Experts of a small language model: 48 experts in each of 11 layers.
Below are experts of layer 9 (counted from 0) of a mixture-of-experts language model. Rows are named gate (a neuron's input weights, with its number), up (a neuron's input weights, with its number), down (a neuron's output weights, with its number) and show model dimensions 0-255. Each number is 128 + 32 x the weight over its row's rms, rounded and kept within 0 to 255.
Before each expert's rows: a language model's description of what the expert responds to; "comes before" lists some tokens at least twice as common just after its tokens as in all text. This comes from a sample of Wikipedia text that the model never trained on. Tokens count by the router's weight.

# expert 17
What it handles: Table cell and list starts
comes before: " ", " A", " The", " S", " Al", " \""
gate1 [112 130  96 161 129 138 134  84 128 174 137 149 109 140 157 130 141 127 118 116 123 147 194 140  90 100 154 194 105 132 107  99  77 133 177  71 117  63 162 173 141 121 110 130 128 126 141 142 110 111 139 124 131  72 125 158 111 157  52 111  93 165 152 122 134 160 125 112 154 140 101 118 132 167 147 140 110 118 127  99 121 137 113 112 190 152 122 133 138 116 194 124  99 109 117 140  38 143 129  85 123 184 121 154 112  94 134 129 174 142  89  93 172 196 137 147 150 121 141  97  30  87  98 132   9 105 153 127 120 180 132 127  94 164 100  96 109 141 209 146 107  74 133 108 142 120 105 170 102 103 135 184 157  88 125  39  99 167 126 177 110 112 161 127  96  66  68 117 140 179 116 126 111 136 124 102 107 165 108 112 123 104 167 156  94 163  89  97 103 129 125 115 153 126 123 108 128 127 116 118  63 133 117 163  88 140 117 167 183 129 105 151  74 180 164 123  84 182  97 102 129 119 172  65 135 137 130 167  98 116  41 129 143 164  85 198 155 196 100 157 110 144 102  87 131 146 122 129 156 124 171 144 145 112  91 119]
up1 [138 114  98 136 154  97 117 104 156 146 155 132 112 133 147 133 129 138 106  50  95  99 227 142  88 103 130 183  99  92  88 107  89 156 173 103 129 125 121 183 140  82 117 112 131 147 123 157 101 137 149 162 112  91 103 138 150 173  61 122 118  96 142 189 114 138 146 112 140 145  53 127 107 196  97 139 132 148 148 107  64 140 102 137 212 156 163  93 141 123 157 120  91 107 104 158  77 129 118 122 148 171  74 130 150  82 136 118 139 162 130  97 146 176 153 170 180 119 189  61  95 147 124 138  63 149 132 152 125 136 114 102 129 159  89 146 127 163 232 110 119  93 141 140 159 132  70 175 107 171 137 168 148 107 162  51 135 133 135 116  99 110 147 147 142  79  68 132 116 172 159 153 100  98 137  76 167 142 111 115 139  86 147 131  99 146 138 108  98 119 128  92 166 102 110 154 115 101 122  90  73 136  78 160 127 129 110 191 135 169  82 147  73 143 183 101  72 168  91  99  80 106 146  92 118 131 107 163 107 135  78  72 155 144  73 138 154 164  98 162 122 105 103 118 140 122 130  87 203 115 155 104 101 100  91 117]
down1 [120  96 114 133 158 150 160 187 135 125 137 193 186 128  93  89 145 182  99 116 166  84 154 106 106  94  99 151 188 142 153 108 143  84 129 145 114 105 119 165 101 141 109 142  97 123 140  97 153 103  48 121 142 133  33 173 120 132 127 154 107 157  53 138 182 161 139 104 136 116 107 119  96 100  99 185 158  87 143 152 143 106 207 132 123 103 153  97 122 105 145 175 162 123 146 130 168 164  84 108 125 173 179 186 120 183  80 142  93  60 117 131  56 142  86 100 145 173 148 138 110 136 104 132  82 114 104 137 114 158  79  77 121 117 119 165 198 135 110 127 162 135 113 106 156  94 127 121 163 150 157 146 158 141 110  61  60 132  73 193 153 145 102 127 129 118 126 109  70 104 218 145 168  98 141 122 111 114 159 107 154  77 166  71 140 167 129 115 141 180 182 139 163 134 177 133  95 155  85 165 137  92 129  88 165 118 104 103  88 100  94 119 142 120 109  74 151 120 142 166 133 136 161 166 120 121  85 127  76 167 122 155  84 146 122  99  88 107  95 175  92 110 129 129 150 112 111 187 116 104 104 167 101 108 145  96]

# expert 29
What it handles: Prepositions before names
comes before: " the", " a", " his", " S", " St", " A"
gate3 [ 90 104 150 124  98 117 135 106 112 102 158 147 128 115  96 150 148 121 149  91 104 125  64 196  67 134 178 115 148 178 104 124  91 151 163 112 105 121 182 177 186 184 119  88 182 143 113 196 119 140 149  78 108 166 145  78 100 122 170 103 160  86  50 145 107 119  78 124  85 142 123 152 125 124  85 113 137 140 195 114 129 155 137 151 116 125  92  98 128  98 134 152 157  70  87  45 131 122 140 174 119 131 142 137 135 102 134 111 187  65 151 109  85  69 134 138 129 150 108 106 149 127  76  76 162 124 141 130 126 115 143 115  92  88 132 162 159 153 117 210 143 135 138 146 137 103 120  99 140 101 102 116 100 133 150 159 152  94 121 136 160 134 211 142 188 147 107 178 137 168 102  77 110 144 176 154 159 203 161  59 198 111  45 114  56 137 114 141 142 124 130 138 140  91 173  83 145  94 105  99 125 104 125  50 119 140 153 118 130 136 153 116 125 153 174 170 123 109  97 120 138 125 171  99 106 119 146 141 167 182 113  98 107 180  87 117  99 125  69  65 186 139 135 110 124 135 161 146 135  91 138 109 115 124  79 128]
up3 [ 85 136 132 101  98 141 165 115 116  72 175 134 156 161 120 131 121 123 133  91 138 126  79 176  73 117 189 130 118 175 125 104  73 122 120 114 103 140 146 167 191 157 136 142 173 185 132 175 119  95 119 101  54 140 124 145 112 136 207 124 143 106  55 138 124 131 118  91 110 138 128 128 113 121  90 106 148  99 138 103 156 129 172 130 122 117 105  41 121  85 122 166 180 127 134  66 126 132 128 121 113 117 134 119 119 112 147 114 233  79  97  62  81 107 130 130 158 100 143 116 164 107 100  89 139 105 127  63 108 152 133 127 138  92 126 159 159 169 110 170 195 141 137  70 169 134 132 111 117  90 101  78  98 171 124 150 149  64 104 154 147  87 210 153 159 142  91 174 143 115 115  74 104 150 144 171 135 172 133 103 134 141  59 147  70 137  94 145 137 135 143 170 108 131 126 105 162 121 149 145 106 136  94  19 127 132 128 129 105 102 142  76 165 134 140 163 138 132  62 137 118  80 149 107 119 151 147 144 134 123  79  73 115 108  97 124 105 189 100  97 147 155 177  49 105 151 120 147 202 131 150 128 162 126  83 139]
down3 [124 122  70 153 178 107  91 126 129 198 121  58 123 102 100 123  97 168 193  98  98 141 127 126 153 159 100 176  88 117 146 107 154  98 113  94 147  91 104 102 126  84 166 148 121  76 146 181 145 140 135  93 140 129 118 130 110  91 101 148 161 158 184  75 128  98 122 190 140  77 146 110 117 140 158 140 154 139  79 145 143 113 137 132 152  94 134 110 117 189 149 122 164 159 111 135 125 167 126 109 161 151 115 139 141 112 129 104 101 122 131 227 125 153 124  62 102  92 106 158 165  79 108 161 158  98 155 194 108  63 113 157 174 213  79 150 120  74 108  88  94 170 153  38  81 139 101 110 117 108 145 161  94 128  98 110 106 152 153 131 125 107 110 159 136 140 142  97 119 134 124 161 167 186 106 130 104 128 116 134 134 129 160 170 204  60 132 100  66 156  89 158 178 144 112 120 132 122  59  87  81 114 148 185  68 143 126 154  78 161 106 124  80 121  86 143 178 111  80 175  79 115 145  82 121 136 102 119 111  84 161  69  52 101 146 153 148 120 134 132 146 130 122 124 147 127 133 134  93 159  85 149 104 170 123 141]

# expert 21
What it handles: Sentence and row ends
comes before: "\n", " ", " The", "|", " He", " In"
gate1 [138 129 107 126 139 145 178 114 118 100 137 156  73 139 129 101 126 193 113  96 135 154 226  82 139 134 132 111 156 132 174 139 129 108  93 134 122 104 101 141  68 105 109 130  84 113 165 135  72 137  89 114 144  97  82 130 124 156 123 193  94 120 116 119 112 111 103  82 157 124 154 125  97 135 162 127 142 114 128 122 188 114 146 133 106  88 169 162 125 145 162 115 123 149 130 145 164 119  98 153 121 110 116  73  98 141  71 146  81 105 173 126 114 119 190 138  75  69 154 124 127 158 143 117 117 129 103 144 121 181 147 137 154  52 135 126 129 129 133 140 212 129  71  77 124 183  69 140 138 128 173 108 160 121 103 133 147  88 115 118 168  78 117 136 122 127 141 179 121 113 168  67 165 153 141 166 143 192  95 133 208  86 173  93 218 106 110 142 133 129  98 151 179 120 166 116  89 171 199 150 156 104 133 115 164 109 146 169 150  98  97 138  65 170 102 150 133 106 136  96 148  88 148 115 142 132  99 151 141  98  72 135 151 156 149 171 121 106 219 141 140 169 146 131 134 171 130  43  68 154 205 185  96  99 111 101]
up1 [ 66 163 109 118 115 152 152  63 102 105  98 155  69 103 146 113 163 172 126 118  95 187 179 100 120 117 177 137 152 161 168 145 116 125  85 152 102  97 159 119  99 115 127 159  75  80 181 141  92 143 117  52 169 135  87 141 113 179  98 143 120 146 107 100 109  99 102  74 108 108 140 113 111 122 151 114 145 122 142 105 140 118 149 105 103 140 164 144 101 123 170 105 125 130 124 134 147 111 142 180 114 161 149 121 104 136  68 112 112 103 180 121 161  91 177  96 102  85 158 123 127  94 160  43 160 149 140  96 128 173 173 120 109  91 121 132 140 144 147 169 179 139  58  88 157 143  80 131 135 143 151 126 129 127 100 157 148  96 132 107 153 112  57 146 103 142 163 184  87 125 143  23 179 146 152 164 156 156 137 127 214  81 147 114 210 130  79 159 149 140  67 124 174 158 183 108 143 123 187 147 147 103 165 108 146 131 122 160 199  68 105 143 102 146 115 166 127  91 118 118 140 120 149 102 133 154 106 162 138 122  71 121 148 164 118 137 124 156 200 135 120 136 130 147 128 158 139  30  71 131 172 162 114  87  96 110]
down1 [ 86 144 125 193  97 113 118  92 136  97 101 189 109 142 144 141 175  84 172 113 115 112 119 125 109  88 189 127 100 138 111 136 139 177 153 190 151  99 181 142 154 192 150 134 101  88 155 146 127 189 108 139 175 204  72 124  97 134 131 118 116 142 109 116 104 170 110  59 109 163 204 104 144  99 214  84 112  79 136 128 127 152 194 130  97 140 127  71  72  94  70 117 154 120 120 106 107 135 186 175 112 178 162 179 140  59 126 145 142 153 145 128 109  74  89  69 112  97 160 133  79 102 130  87 128 120 118 104 122 157 115 138 174 147 103  78 125 126 116 177 128 114 201 115 108  74 149 149 184 164 144 108 163 127 118 140 185 112 144 109 183 137 118 167 192 139 149 154 154 113 124 112 123 125 193 111  69 140 150 128 132 146 117  89 140 128 129 135 138 124  86 156 112 160 102 101 139 140 119 100  92 124 161 120  98 110 138 106 183  85 156 178  74  90 113 115  97 151 171 122  97 105 195 111 198 181 142 154 138 146 140 108 141  91 182 110 165 130 136 156 108 148 113 158 161 106 116 134 148 165 157  83 147 159  77 131]